Weights of a small mixture-of-experts language model, trained from scratch on English Wikipedia: 4 picks a token, a variant of Muon for the experts.
Below are experts of layer 5 (counted from 0) of a mixture-of-experts language model. Rows are named router (the router's row for the expert), gate (a neuron's input weights, with its number), up (a neuron's input weights, with its number), down (a neuron's output weights, with its number) and show model dimensions 160-239. Each number is 500 + 40 x the weight over its row's rms, rounded and kept within 0 to 999. Numbers have three digits each.
After each expert's rows: a language model's description of what the expert responds to. This comes from a sample of Wikipedia text that the model never trained on.

# expert 36
router:509535488529475445394517467395522450405460511481492518471457492552538458577544464466501528529520545474506437527552509560442468496433483508532472486525474517517526515475575441489451510459505499486478444510562444463463512451576437451506490490
gate0:499486382458523507532512482412495480483488511423412512493582540479532581536523453559474504501556502538526528439540530479549519525481546479566541495510520511565466496492488520546553523453452440525462457443506422497416578483529547494494506481
up0:583539462442518489422563476504524502492496511531534506491540504463422501451550522523568503468471461482531551554514534466493538472613497522460516473498419491458489511463526537477529482526573520478563485458552410499519525585471465596581446539
down0:542574537580501469477413447554541515477572429523560561467479536510543545541509461508532445505458490410541489521439500508457534457507533536438518455472550510541507444466451557486551485471486469446442525459515510489494441471486490427517484458
gate1:521573552546443548483510525503446482427480445519510548480531447544543521527477537492488580546506545441586574496463472473461531432507455527502494513494539564485482462485500503406525534473401410540517470509502509499455427450408520452484508510
up1:474463463515504534576448445463516486505441438443437535493464542436499529449565524481481521521516514552444458489440515496452504539505541476446531405552509494542519539491497486454471487595523545469518507502553519523452497537502511581539547524
down1:413496521438472479460479456540503493533544485522504554486550482578545475486509399547483551442424568574548441562489522535496524597534565579522508506490491467428481509556482507494481552443517509498467417467560532448480500434500537492472476500
gate2:512502548499510471497505481428452472472476502497511458427476518488501527507469491568404491483473463449522553450438445529516447490517445550547519527546510463605602419425425463528521501470517516434512483476498514505444527517540490453462523538
up2:532449482458621475554533473485534511509523454446480482508578521517483531457536412460598499452535515500502584501526535540494462483506592476470520462401491476482557501559540469444529557472409554487430478486535524455543527493446500529518478440
down2:451495473508511567455513492458527459519512583465502538501507466485515454453486532513509501443503482488451532492428507491489480441560492502504602549569561554464581482374472573525451537510444449476451463480446538553442438470486515570476457504
gate3:504512551519478470484543423469581444529518470493489493521509515476542482531535478491545544496572585507535498495559568517458482582471567458514525475595537494488546512482509532493587476541539530495507480508496487452516478484489417557507493444
up3:497547467488488479544468500482478539543435403520494529534513477498461541469477556490544456430560504552508563377504547482499440503484569481456487481505452558485547563518446521522504529536533535520596522433546487524523547432503415465492474467
down3:518507515517474538478453536574510434504554531535405433563472456462561426583503464537472474472497509539531539481490473524526503549540543540566517530563510462468522531524485472540468446478511512487501493516531437452509518489535530516526439483
It responds to: Digits and parentheses

# expert 33
router:475594493499501520408472508525478382547499491501461508392542382487513492605480485463464507424511486537499465467543502514536467518504501475501481522461548484529459537514502527498459468449523500515445527490512563511471473576568517593501488462
gate0:504416473486496495462411562579562516526497486517471466434515512452452499466513542490532538496521525537398491484536510516498478511504545557510474517500478458523479462468531557461491491571469489544438505475536533501434464476477463496462483432
up0:440544538523482531442450483521569495530467528438530450529508534500424588480527506538523555502490430529485528500459521425547450494490474472544525506458465491435485497462558505472393425572486500525448581515510451439529497488523475478547445506
down0:466473536482534482531550503492556492567512459483490439459486444482550539450488517492490496433489380544487464516567499524523408529475487522455562518522575446486478526426515537547462469560476507555545573511539531511531484507561470480514505521
gate1:562535495585536483566514489483499538528487509560488526447445448491448452483612453520551473550481510541494506526441539558548420500442474505509513485548474434465512489525526519479425504476535485541429412512492505452498474525505465513468468450
up1:552427509498511499536517467502454531520511512565470561471490479542566491462404521496503606539437498453499447497551488536519519554429473476500496520516531507526488499520491474536499509546505471522506455505503472534504488559485554492420513473
down1:442456463506503592520580547578516544494463540523515491430493479502527487446448540486536528519508562496535528504476483451448502535471528478529456473451453494555522451562508537450518476446457484485501492535494467488441483510425546487510510477
gate2:492486425511496487522440507526544559466509387486497533484548602529479535542458485489512464429510444561458511468515516546443542520539562578539522472510491476537540498513483457533456492398538472507498543533519446478459518512532552533444503572
up2:527543444517506417558466466512505472495474506509439471514404506531556486534476504466557496507536566548542482444461473475447528512519573547451518527556520498433424559460490444506481481576503529461453515527548548477484421565530422550480437479
down2:475479456482400498508503545489508478575450508532513460513515457472450527490492501526534503471506484609531553539439487425495515502461463474485488518449474559495555427487486533555516491520507435551500500501485438567482440580537462501523527523
gate3:486477445436493493578486490467524488487501464456495543524487483495483527543516513533471598532479466531460516463546433425514458572559521429522506513507506534462506533534428524407429494598531448529465504418390498517521531508574490469457481499
up3:436422474588460483505435548553561507498527503505526515455521402494548532480509478496465505453499516503545498516530588542530492530526493570504428499554487489472481452497481522499607480548528436524495492526506522519442543471510462474495508468
down3:408541523508502479498481535503508587515495530513465564493479456474566537539547456498508489536497529482484521527513468430473507495466522506531470500517494463504394459486490479507447456461454518499468535532495534495527472515479544493490561473
It responds to: Plural and object nouns

# expert 47
router:478569568491501461531459555411441570551485464499535557517471526553476431536504574508568449520472525488466544450572566484554512478496514596503556501555525473479522457512471438506492580529432549489511538532493450507529562495433527436458487495
gate0:462478524426492541444558483521565446469483529510507500465567464550434504547551464553460571471532550543517551492547495549516433498475542484561530514537528509486482446530565491555466502492500487499521498506503562366460534447470504472496487528
up0:477512484536572509521549532430442556532524384492459454497525505488523442522454518543523459490466593493534551464470543447485559529578513487443514440532559500547501460519482430518551529423509513496455540468479519483490523497557454488464482515
down0:507453542514531505540491567531554551580555487537479464509437526544543563446515428458491570584507430562472590527510527523425528469509451512481464486483509602516533406479455481513479436538441479507487482523535476501547465543538500498554519514
gate1:419554500507518560484499567572539462530509479443527521434491509467524461542510514524529507504444415465499529540478503445517563506554474505508451464476555546536520485528492480540555532467566460525570507507564407467579550497550512523596481499
up1:491511474449538571497528494479399472439528503512519510501449581462541532519489571517580514492490509458471509509445522513529501517476522445433422550558521518511472508514527483453523495540435511500455466453421427536478520560538469422479517517
down1:433519556493529516487490488537461519499543471409504518550480479547499598555504553538466490456510539426547435582507504466484534494428498557504553515484424509543495469507494516478552504535437489470514560451478511473536505469511502461489483532
gate2:473513444438559482548531481545559528487479544445330524445499489447477500503469447558559527533558453471470484521532499502516464451497455478514536526534500491537459485573500587565509455457490490473451490393610459490417556545455462459464558498
up2:504496529485523511484545455530534415550436471523535501440535513455504526513484506450480446452482412444487538511502567495463454498546484451525475490548476538550485470451523500468421460421561508474496521550536439508522484450534483575509518474
down2:581566463535492529554464522542521507442474473521478521473593502484469533604541542459458488527531551520509482504452519475453542547465620528535510534465512448498500450513534508520495477474496526505505483471492476534564497535501541444573548445
gate3:489524423472507541441468557519444449472476485508474440482554492496499484582485477468524507502508515520531450513554517594502502490480526591516524437541486492522514512476525469520503535472477538492462515500543479485584513434474509499507379461
up3:463451481429501494450523453479485467468544409557510476520504504496524459510533545495498526535512510512482552491572467510524515579517524507486517547469571490506419561504512492549497539480514495509491478533515460511554467523457467448467453433
down3:523457508526533590487493530501445553537507481422472451471552478488515513559522446514424504533438524478491450558457462495454489503559503578454496573535457468515565503495503507529506432536492509518542426494540525571443524452546549471488588459
It responds to: Song and title words

# expert 53
router:485507464515482452515491550518441428525509537464470444456517465452565489613529437525489496412458462522521533466462472532552426486476485450462480575529519444498457477508500512562428467501523439497444550468399504519514464555527536489519468521
gate0:511610461449472564474527564514480540463512497552534503436540435512490404566532431503499456517419408508584471514476538458511507512507504411505537511480504482544478560515584523541517436439474426542478493494518524502567504533478545503481463487
up0:503490539518584584495481481475533517512482527440477490473546469573576511528401478548521580528484517506500522496485556456498532547550438568468508437507518502430484492489462519541481459444573522485504507529517513543494457594437511552474408464
down0:496425490420514509498414532489468555452527515519438496471484482471474520502494489535478435560545477485488510610392497566518504513423490499467494534570502527569465538555474554504508498553508563560479498482529501481480528543439462534453477559
gate1:471472452510530515509569472550483431520479462516584491487521432551532536481480470476485548525486446459506508509458478526476530494515556551534496511569537476446518513465469530494562508516492456480526496495520535584454455510443477450428556588
up1:471490527469418459469544497482418530463528441496508477401525527513478474487430527482474520533465538509511513531495514447489576438491528531475505456573535479533539560472530495510534526596525539512529574511483503516527470537544503468432558576
down1:528484511466483551519495497532537474485508457537452530494520473465524491495429536508518463422473501493549489498542473481537494481548494512521518419572534495499473535471511461524540543495497491411545567492542470481515468475525491464524538429
gate2:498486479451408492547518470500450439510540488460379418529506536516521419504432572463591465482531504480574470527544493490486460526490524514481459527416517475512501555529486513463580512462535578467550475495492502486510443475472511567504551591
up2:449514510498518471453463520519522517496514488521538455547520572498534462486509578455470479494471449528527489446505518507515426537473520481556470383477495484531549484510490552527524491482461530468507486459514544518501537578496501477427451400
down2:442539462496522536430406478451530502521532470471498477505550518499542497529537518481570401589514478490567478579515490508437515444485482556513511433535449455505513531576499479506472491505497536487457447517493483499547434564551530439526463486
gate3:505489528500497500417549446515435515563478506472504506459539507502501541495540508545563521529482514499464493397498509454466545480492456505477488493525493528481485513497460512569542513456435523499480483476456590489463426527506528506467579478
up3:500483538548393486507466438511503502480440473463435507513483545508506532492466532487461520543499509503510485460515566505461503470486462514470508477562386498517489523455460517519383494487547587435559463465435442447426463532512547490513541493
down3:504535549514388554420532526515442506463460470516531491507559510435492518522509496545497452399506504495485499438445525543540458482530537473479374412575583471496425499489521506498484466532491523464483502484584443556524459469567539472464543535
It responds to: Career narrative nouns

# expert 15
router:488526543438478513542508508521519505524524530469488513490493473530522518460473523483502519474500465586517461473485475505527465500534474421494490535465478529453508492552540509488521482481454526460459551506416503510467487441449475555475515446
gate0:503524508555503510529503530500570479502482447467558473520511573566488492542544482500486523511508469512464487441421504497536518521515448535538476499563482466499591492505550443522518487485517552519544536507534496456387550485491457477540558458
up0:511479458485510524565466533504488452459503536505530542486560440489494446459479450452500494448514499499491418518564453554503494424465493481484509515512481462494414555486480506427526497521453481464470404520546510492598528467457443534517488465
down0:462497469497460520528516480482467464517525503548495550465492457459552547522450503524554473508518507498474483472516587578521444551530471498526482506475507475449524533414497411464528504464528501436536438494470555596561455486477462539467553509
gate1:426563472512526528438474482543468483416490505516537566487524507449522523479472546550531473426471526465503510501545470496523494524469525518461480527465558540483485571540505497536521523466503491458501486524516491480515477552418436470506480474
up1:500493501442525448435501475469516477493456443486499530474479493559507460481521478479529506546506500548516497454550510415486517481495554539478530574535450474473556443461537541517436371572482532595484564465517449468442508545463461476560518535
down1:476536553527536476502524558579446549501456497528503503542526551498579535500458437436412550557449468545500517515442571531525552497500525500556540473502585474509395552490474533434500489469448436470472547451522441429430441578461553551515559499
gate2:529488471559486514521515544510461526480455504479559527546456454465482503486482460496551501463532479556505560500494536509547503485476394543445518500460548508463521555469573518484528469505511449454491478489510537535465443421511497509436506505
up2:442472469456478561465508481535515478493413527572460499470550503477461537473433497534420506578528533418528481456422516459481521517509536509484469536477493516510461518529491473443495465470559452501518526476405531538466559521536415490476487502
down2:434486514528529450455554482463506500489475466532504554472430491492415487585499428531502470444479425498474555522482483516462503481511554534463445480523548519493525524501538516480469478491512474469498470442484513520466512468501565433470494507
gate3:558418463456502560460509501525528491545458458500529446489440467503502492445495489463411518486543485548449418545536496458511484479473474552520508489500499486518473520522492556485568476507536552514517540540494586480560494463491440544539450474
up3:486539532513509492482501545513458455523380454557567508512527429454560496461529533546453508488570530481528469459475538534534525507521525512487494524523502569525546466494484464473500535510486475453497423463453507487509534532525490464569525585
down3:449561416482421443527499512490524469482543481564489489476514519545530477417456524541501479475515507520490480490501507470539475554549583516508515542616524518539410514523479416449524497476416519454514514462461474485508490465444491514452466455
It responds to: Articles and prepositions

# expert 58
router:499456490531457520580511458485526548450540444493529480473452504475458532466488460460510448467622464589478497533515570500508514547596528509593530490555472519499520516405542498603472474543490501473530447508531532444468505441511491530516510482
gate0:528422516512466528496538577492517529478534469539491531504596531490508514589491549501523465486517466493519538571466532557477438499504560530484477551500484525529508508513564469516534503594464557410489519504479519526539514525494442543492494525
up0:450488562506547463514576507494526545470496482589474535531430485430477581507527510502453508488505557515474463463537573541511543516500544485490475461534498584517538462477547594522545545524516508553489465553527499449448652504530577578517517483
down0:550537501526486458518516531536488421534495463432495474469529511437461546585510538462493457526522491464481497543542483523453511540462424489544501518464481506569552479507472561529548485529511504515476496449515511578483523574524464551554502520
gate1:613505569544424457559566523491454508466449511552511582451471443474487477494472480530500505538466558540587503419471496504415529481546529501467498500492461532501561527552554502552526490485537444492461505511502468420471476531494540465562460472
up1:438512486398467496520482462477538456426492540525505514451511535499473499501500493461499453467542468489533509537421468495466486486575497459554506505524460507463480515519527509488517502628570503555471508461538538504483491531494470450484512512
down1:431520462508494546511517500460528525475430476499469494499511509565471472518495519571477559538503466442516526460591418492475500482457516517540475527475532510457454515509436523601483496524476558485510514552451563507555553443546452504551515492
gate2:438440506535495476478559539418538501494587512495546564454520528597491526482484456514367516488558545461485503573474498550490531489448491449492519528456462571455488511563567530531466511454501454451440474507499497497458538519494519554503464497
up2:489505437497522510541454523504523451510482454544429527482463535535414532461438454593545490487533412482456451397514514457512555531566511492507428436516477501512547513483477445544458496517499492472523560552477485560466482476499452552454500485
down2:524502484522507449474478491582373450466478510533497428505516553455542444436547502455521490459523482511462569465420509500466534526541544476510562492502523448420538480384553527561494484436534487515390501540525503510356469479530468494544481458
gate3:487475517413440580537533487486504523522566479535498550492419428557480504532532460479527487494525515530522524393499519574447499478501499464455468417493478488561458500548485455660539581458562505492515472504470514499506520434461503508475574503
up3:471530497412534522496544503505502553573443482518560441496542453527498469521456433474568489502520476458452542438499526498499508491518509510466489421493507527492488532540572495517525556498512561457569510513505513498464470487546395472420482487
down3:569466447443536512487475566523530480502441489517503506445498479557521556555484496440525520514472486527515545497464540535500503532475520526503511498484479416527569406528476454489457479496454498517441512575467462485496555467432523431514527498
It responds to: Initial consonant letters

# expert 52
router:486546543459399579496460529440523462567521488473449526437529402502502563537487498514507518480493455489534499452542482501498506507477558502464473515504496555498527527498438471489517495564515482467515547513441490481464463490517492529565478513
gate0:418498467495500418529565563462475447481630493514533453494564498561424489488535466461471556475471522457445434493418492506485536497482536495571533546579467463499463478524476508482558497499589532530549489482452525507469510473537438494518519478
up0:517427548487526463441478493511482505531532497489453530511498478443450450453559546501477482503480477525566547430493562526445421515434538508445459498436452436462490467489560564541496513507501483554509453475563453559500480508457510478492553484
down0:549522462508509547509505532430504577437580525450493470439475512574494522391540483433500427532510517562558484462509485544505572482455502511545521544495519531537455500487447479475523479470471463477539586479453507443506516474484516520488541546
gate1:466545556490407514463526499554498524439548527518512537465567504512476517492459472546527460481488486499463463479547423470472479515511467467573442520503472514598557467525539517538503589486547492542496547428504499480419515553503493519481452465
up1:534466497479540533474461485505407452481515585444476492531423489491450386515503490542555446453466523509460556491487493491514512513488476520498534437458500519466492538432397534525493550500501463554497620454486532461494479503470513571504541506
down1:481495544546512472507479550455508479436433415489521461580476505470448449579541401510412510431471504533459495477428518474493496508543508532431490559506468474550561476491523509518475454520439500511529479533511465500455497455514553475531547518
gate2:520519533426482516503391491514484510515465534487469469462510453509505444449488519501519472488451550546411488507464562506399501564476539516514548523453530509483491500443485463502498461441511502542393469509503427481526417511469451485440465555
up2:582467476537504468524441470470521527506457579505498553511467476480504462529471488467495417499510498504457496560487484496518500577485565439536491521549461506513512548531505516486514502572508458535582484573437546507538523513519474481513511475
down2:553477527582462477537516509474515481518499535501486559477531544548527491508478506456427546423510457490489493455499502537502525498469477485469531528502500487420547502479566426585448492453536458501499435556423535470497423512550543555549503508
gate3:523444401471542446528505483482458472523506472451551544483448490519531505510545553477515514518490441523477485490452496538477467517473482473489488504519490510545502487452489537543429506531475504616541503399478538518512483551474412577535526570
up3:464542539436549516551499491535400553461521520526499571439486492467582443469453450504474425518468520484458497519448503504451434469516532554471530471536529489465547551486493525470493483449553500487547642478501494526432517551537531450511546498
down3:455468513474469480501509481475548491471523556475479548460477516566493423410510573489546433525458452492479486465464510502549570486471472456482535494530513531468467425538493490539495474472395537340527442550446487457520509507466471605520452481
It responds to: Prepositions after verbs

# expert 42
router:521476438514464553525496448515464562471542473507486442544512509466453455494521553480547499562503506559490492484473502497542511449472609479524525432456496514539514548517547494483566519505547484498560455462528508434456505409564537496489417477
gate0:499519497443494506530449502456548543536454486478539476457396446526506497512504579451473494538503505457413434537517548463522461525461595536577460550498508433474500530476551450494428415457507463531507497492470450502497514485550474562497549482
up0:534418534527475509496497491517484486550563518565516486531605498493442482547545517511502484507505516489436474489501454477496498496541528517550548560540467551504568461552523507466516486496576512512539530456481524515474540531532522559426547502
down0:397612541535473448478466522475492469470546538491502519533466399533583548578454439452480567485489482449548474455514503495477473528457452514578476506475511443446487492481526552450433472394483483486428521533512498524495435508500573522479511425
gate1:499485453442496501478449546494435445473569480501425462570523524499484478439486516514470510514506567497449486495534482458426521522471531563520499517477506472556550569492453469479468472534481414525473529547458503493448388419480538458496497475
up1:515576483549512481468488493547513505505485500542489561550436475490491500561365542485525478490484481548494528593491463518570482473508577442525501500530447527533543517451499542533476474518498550496478464480542444501492543426497491559381517412
down1:529519490447534463462490541491503497567525509523475492517503484493492510464460527491548501441461527481472503511555536546449499539537511482562447475531540489570483467528541456500571457400537513547430499529516486469631450546442413557458470530
gate2:484532519489480502510497433519463459481490449502534432591500512519439614472481524383534486421478485555490459526541485509454526516456466570488505465561526474458532525446511480446587493475509571487503474460564494569475540546568400469468528418
up2:469473409561509577483477545477494507443429495485466526480476547531495422459473435484421436455491545512495525530440522486609482453494468504451564473502480523569459496559503503531496554474504475488535501503458523396501555522565536549476468509
down2:496392458612512488579503552477458518513508535484462541544485536483547445468492551514498440501523527439469465453472497527480446528435522518515501573492525486495458494477471533513524531536517472498463484534491526545529487484482518554546490483
gate3:517564461529502464504456402543568469530525531507483492574391577583538510489471546465542545486524648569507514539533489487431512480489499451463516407566506428475422501561575496542492466536459504476524584479516488447498455478485454567518480507
up3:524501497449536478488553477489528556490589441447487475440551510493495463478583502518409542492523430474512507509621497539486522559508510484509603511515564504493510547475521591499551622545495467474450503412540516468553511502456539462493508442
down3:494523451477473496578545471585518495521560440458533500508460492553478551517501502475591537500497462484534438467504529533494517531435509481465468528434493446469499540507564526541464469488516499453496447492506526477480498504481501498481420534
It responds to: Surname initial letters

# expert 32
router:458511517412494519419473532497472426488520504469472473528489539495504480473547549462506545455579462474492517499494500465495559442508621513517495417536520490481507566509534422491462467522591471494480488554509525510498520470465425532533500548
gate0:507547529494546497509467514479518512484496529530477428525475516508492542476541529460490483536576562488453517455583489417512505467542513482546453590484511483517521500416448450515529422473499499458530522460521529579451459461556511545495452473
up0:475493543491492468472475531466491447542531492461435506459554514519411540532424488481442513518491487501511487497440453557554551510546403457483534524542517448541521591552507505479523472466495544496534550534502457458538491545472501502501472520
down0:497511536391448474494495451491652524451486528501525498557502548547492507502532449480592442498466485516483512524412510526565509500558510406475559515553435566440515479475425423459516535501489467586509512523458478508463485524559525479428465538
gate1:452514509502493558504483462476529507436544545466567538478462422622491468504532534482561605477433492457542462487491526430496542492551494568497453599522475556534499524532528487504468491518513487514458468557545460554510523489516416444490536562
up1:466527420467500403473454477505473505489506421518494466489490488499453511458485483483447570503630535466486489439480501436541507442472509555502558495484515529498522531496515522454487505530595503593544457543453456496473477511541478470533557493
down1:467480495492484506506544522575493501514478513556545486539498524449469519567460494530508500581486523496471471569500530513442517487504479492526480586468454469514517440559460555501476560451468505548408497573468472474509502532514477524506503468
gate2:460523536544465528513477514480540436530521455503477410474478464492529534461508487573470564479443476499554499531559434449456461561485546492441518501481525487523469498515415533544513542468509466416493531494490512505469611479471455557462515521
up2:538583490529532489480610495468545515473459580518514411567538450428543473530476408515464478485522530473507475541469511521478462461578496483503522377480467503558501582454503478498483488549482542538491527491496453511467568508488382569514459508
down2:479538511512523451506485530527471524483468470501466555436468479587460557421446517529482390449526504518471531506502563553451545473468528474552520545499517430499444545509512512440562443473554464498487540507553522511506539448506443477467516524
gate3:531524533547461432447605480472496477532496472547512513510538537531536511529486589468495513539489509527428421519534541445468414481479510477507514525522407503498594555528513500485479524530481498439516465466510469503506488494424485512531489446
up3:446507515482562489549512499561530509492509570562605500514565500528451484473557494502510518529464440448478485556494513476438535546523545519558469487449447513502579515568491463536478553492471489541598483507471486509502381478531452444557576553
down3:475502484446433461569439485450529512524485483440551422560478432459431548450563482512515489522458481567552514511510466533583508527510552509467506501503537496470463502485456508469462474476514506466469480501532501548497583428498489498518504494
It responds to: Brackets and math markup

# expert 18
router:544577499479466483465513594536489398560544505473464479418479492463514553598495498504456508464512455544478495455438498529500506460459419425511500567497522482511496548514488513553496462425453452540467555454441497502459445521536526511517536538
gate0:481502488550491476518497467525500507510516505468489542453387512538553470512487476469490512497459475594520479508455535516381484572477427495435474550474512425516433462462555478482495460447499459499519552468524493449447521544466524510482511516
up0:565563493472516478498581477524513510477441455516501506486513469529447490499495453434543518513448438513443545529506479400469507515480481551556515483448504459604515518521546494538434490541453500508453475539549533480547514478513557454488485548
down0:515496534435514467537469424484495578531477445508492484499453528518498480538475464470597466532462519555499465527495498517526521521494481491519452471501491502534533468441442547469493466493483550555474525540528493434539457444526521452451501522
gate1:532533496405470466578514516466566502517520481465436570549521406475512487469557512521501503515479491539476438488504527415496492437489525503507492522525499456498522532463499484519565480506444524556496559501530503483446513558505499502516458533
up1:464536433583426386521467539493508477457440475496478477569526587486518476548500430554483493497487544505478412515504519461480483518524440539506433540518482456566446515435533459461461468512480487505477552462542489443518493508495518466523477501
down1:504509531572488467486425503562517461485540462495504522493545459457482433574549575526498534532442473536500469535519544503513563444457502433548576482476517457486527487457466432530506550412500437471524569567450479468471462470479449429491446509
gate2:549516525437515468563504566501520478527557476494549478587514453585511524475472537517509498493487562500551470460496484537454486455517525442542550502540528549524507537569556547502517493461502465568499468495503530520536513499508536572402530536
up2:404582531533542532491527524524479519608547522534533434504521483483513480496520459493573502546471490515479503514517557433561465494532448571416425463542480418528482526527468525563540464469459516455454513562430508523517429521528511518471486498
down2:504558511419484446531544515472525580463483505550491525508471565540470466434483533478475510455491502581497511459442530422509433538496512541521473458510520461478529495492546524491465496442537500506476559531404526482465578496559527469454471540
gate3:498510556460486488537515489511457546511478556537495473436521564503530485573500560499536491456459463488519553516539547513550456457555513522520412495473467427529541513522504500413447458486524551498519502448456465461443569519498540467567509593
up3:443479536526529520504441448512457537441483487466509488486499410496536440481498470526528538497537491477433504462469504480466457605467491498456506497479464420519558464534506542517472439498560581464493482496550503438493526460529558545468449461
down3:485435422508450491544476494489508453440556482496517499512466486488470442419567550483507526480512514505519397503502461521549487523492509453548519485475557467524563464582484468498490504453540360499486524487526536532517491505504473526499487470
It responds to: Common nouns after the

# expert 46
router:493498464496501475544457541511431493556494571486485583445531472516510481578464517585558463513459567462531540437480477472547504466508590545574551529523499429523509449477529491488451478530495460516548562473430532440479479524462464435530540496
gate0:416509585534494418477541504563440516492451512528471530516652455486520561504511449542549533482480515455485467517540521540539521492494544496476501473553535498514520510527514459405626529492489525508495552515515513490539551583557520510518503460
up0:492493568500505470475471492547605548522490509529481518519486574510498527465498584519527494386609556483489517531522391504546467492562493494525533449499512536516497514452493496413533533452496483543453467480506528540457485482394529495488525457
down0:492460452504476470562525493436478597501471536498519502511530499508492531450523515537470506458538532474510536460515402552548450505464522493497455453499570535476508505435544568599562534531571507432491467483472475480463576497579504506563479531
gate1:525505493558508474468504503485492394552500459517441560494513531491526487466505432487472491503485589541540534463543492491513505527453510494503506538509487513499557546566534530540525526502566430511470544415450520476506438527542521491456469519
up1:475539507526481548478564461515497604504423563484502538447457435471475474468465532578482433510539535523406464489507436487548450453457563495501569486451433498480517428513583531553496474515506525472514486513501531482467601578489483576470473504
down1:477514465501507420438475519468521487480535502496508482504532472519497440518562521568514471468481472500532481498511517474597473539492513599485456529506473517453480457510507510470530501469477508573546473502462487434477570411520509535535540476
gate2:516470479543527507484481490487499523475504447486516466439524497503487474467558474608471514503429509516468463517517522481467478568452544471536468413466511491454472563478437554454413461495465535492495482509479519459532581418496524500552502473
up2:489496483488531495512454508493515514455458451603519540476499446507492530547551505476465481463571482454492517503528552583507373511524417475512521528475481507486492510408441485488537501578466488514544495539535464495471488485512520527568558529
down2:511538488552467456591490522570507548461477461571542522530537438519537456481509453395502441497508477437569477545498452477500434490523484428523458498567528507598469512497479485569492530498440537521450465546419443499529485522512508483527529490
gate3:547510534502471499539533433469467468477494450539501559540543454532484525459445467461548462556506494495506527480432454492517499513469518519472502399494473512508470499515546479556564508480450522486450445459484538504523560513532494449469550563
up3:534462498489534470522486421537543447480459535484451503528489505516508506464507492475475493503493512492524469439508457542485468561451557514511585437502426514496415492456543504510461576422524536468517531475469489473540513475439471591586496479
down3:449483462467513467461492544494434427450499494496548552582444498525523502421453541503569520464518505528565499485498569557462519459485484476477543531506550476513491539484502417512537503517499469415524546534578519460544588537490536475496486542
It responds to: Defining phrase heads

# expert 9
router:573428468490452449532520537469510426534541558461496530550486589423479531419466538485437502614498534499545461544564516532482520521476588493495542498535533528553480461462464475536491432478444453518545450539501437490529476510513549501477480502
gate0:445473423543591518481516494468521547535501486459489541490427500526478524530500468511510556504541491511507514473480528546435436573504478518525479426484550483491433440582553499508521489460538530465478493467584549470442478490537458442478586485
up0:453499537496462469516506445513558458504457552537527474447491459471623562524496521485491493443537483550584547500499540475515489529535485444502541514479445488500480536476497523563463527526459552513515518472574480447444518541504524505486490460
down0:560522482468535486470537588488497418481518540494430454505440490439493570475484507493514490537448556439497519516505436574477464499537522506458491487546488595547487481462472469436377519496534418471471492440545485493498517483477576553534438576
gate1:408466467568539501467485524447583467442516447489475533506483514529500443504527498532514505485512524427527436579473539464468515547443486510509542492519530505572508502472449607508510493498535501525536553484475461474497502451556443516483488497
up1:506476464471549512439482528475471430476527502472532524515490541503486464535543522566479530532461465473517483477539546519467504544474445513543581551478446520485541506523505478489504480610506537509387502511483477535494545464476519505557490497
down1:462437522522552477461480525459521441481431553516536501461519499508584495511490526472477439564524486513520564535472530472470548511500490576476474532476532420519559514530435479510441437534511537443540464538498515538489493471533513421521463566
gate2:537466470506508540447510552512562527538526519504589500503448477517611550544522486532515471586507529472528555574506455542562508468459510504494482488543478470540470451455497465517514398452505525514495527518462546441496506542508553541538480449
up2:513441516405457533534439539504518488443442429486521475506521488519519485507489498493563582518474508481481519510504556552478435533548472544504544482518509481467498497449505545507567479460524505552503438491530438446540407480521455490482563405
down2:469607474427500499561530482443469460513519506516481473479514466570477548468547484549581499524520509490518459458578608442495571525480491543436515490515483532545519537532438435526443499452443561476533487450515529514525498424564531438535464447
gate3:526401467516452490553512479489483485550557563445536582523442545478492481533549430541411542565449511431579505534452417507529546514556493457495500505530510535574481527503487484471486502500456512545511487518502454524519512505463495527538508539
up3:517483501421506478575511546532416535536458514537502509444462504530526503577512513526518522583502464488514473508508469528535510458541606540488472444471511524473468530471472477551458479538485557499494539556509471513514491379514492466428489454
down3:521534445525460523524490503527462521484554538442465520505581507506545514483525528527545483500523478496494567526470496457485524517457485479522535448523522527507474521499424492487550570539504465537496517464506519558445528554462531558510480457
It responds to: Capital-letter word starts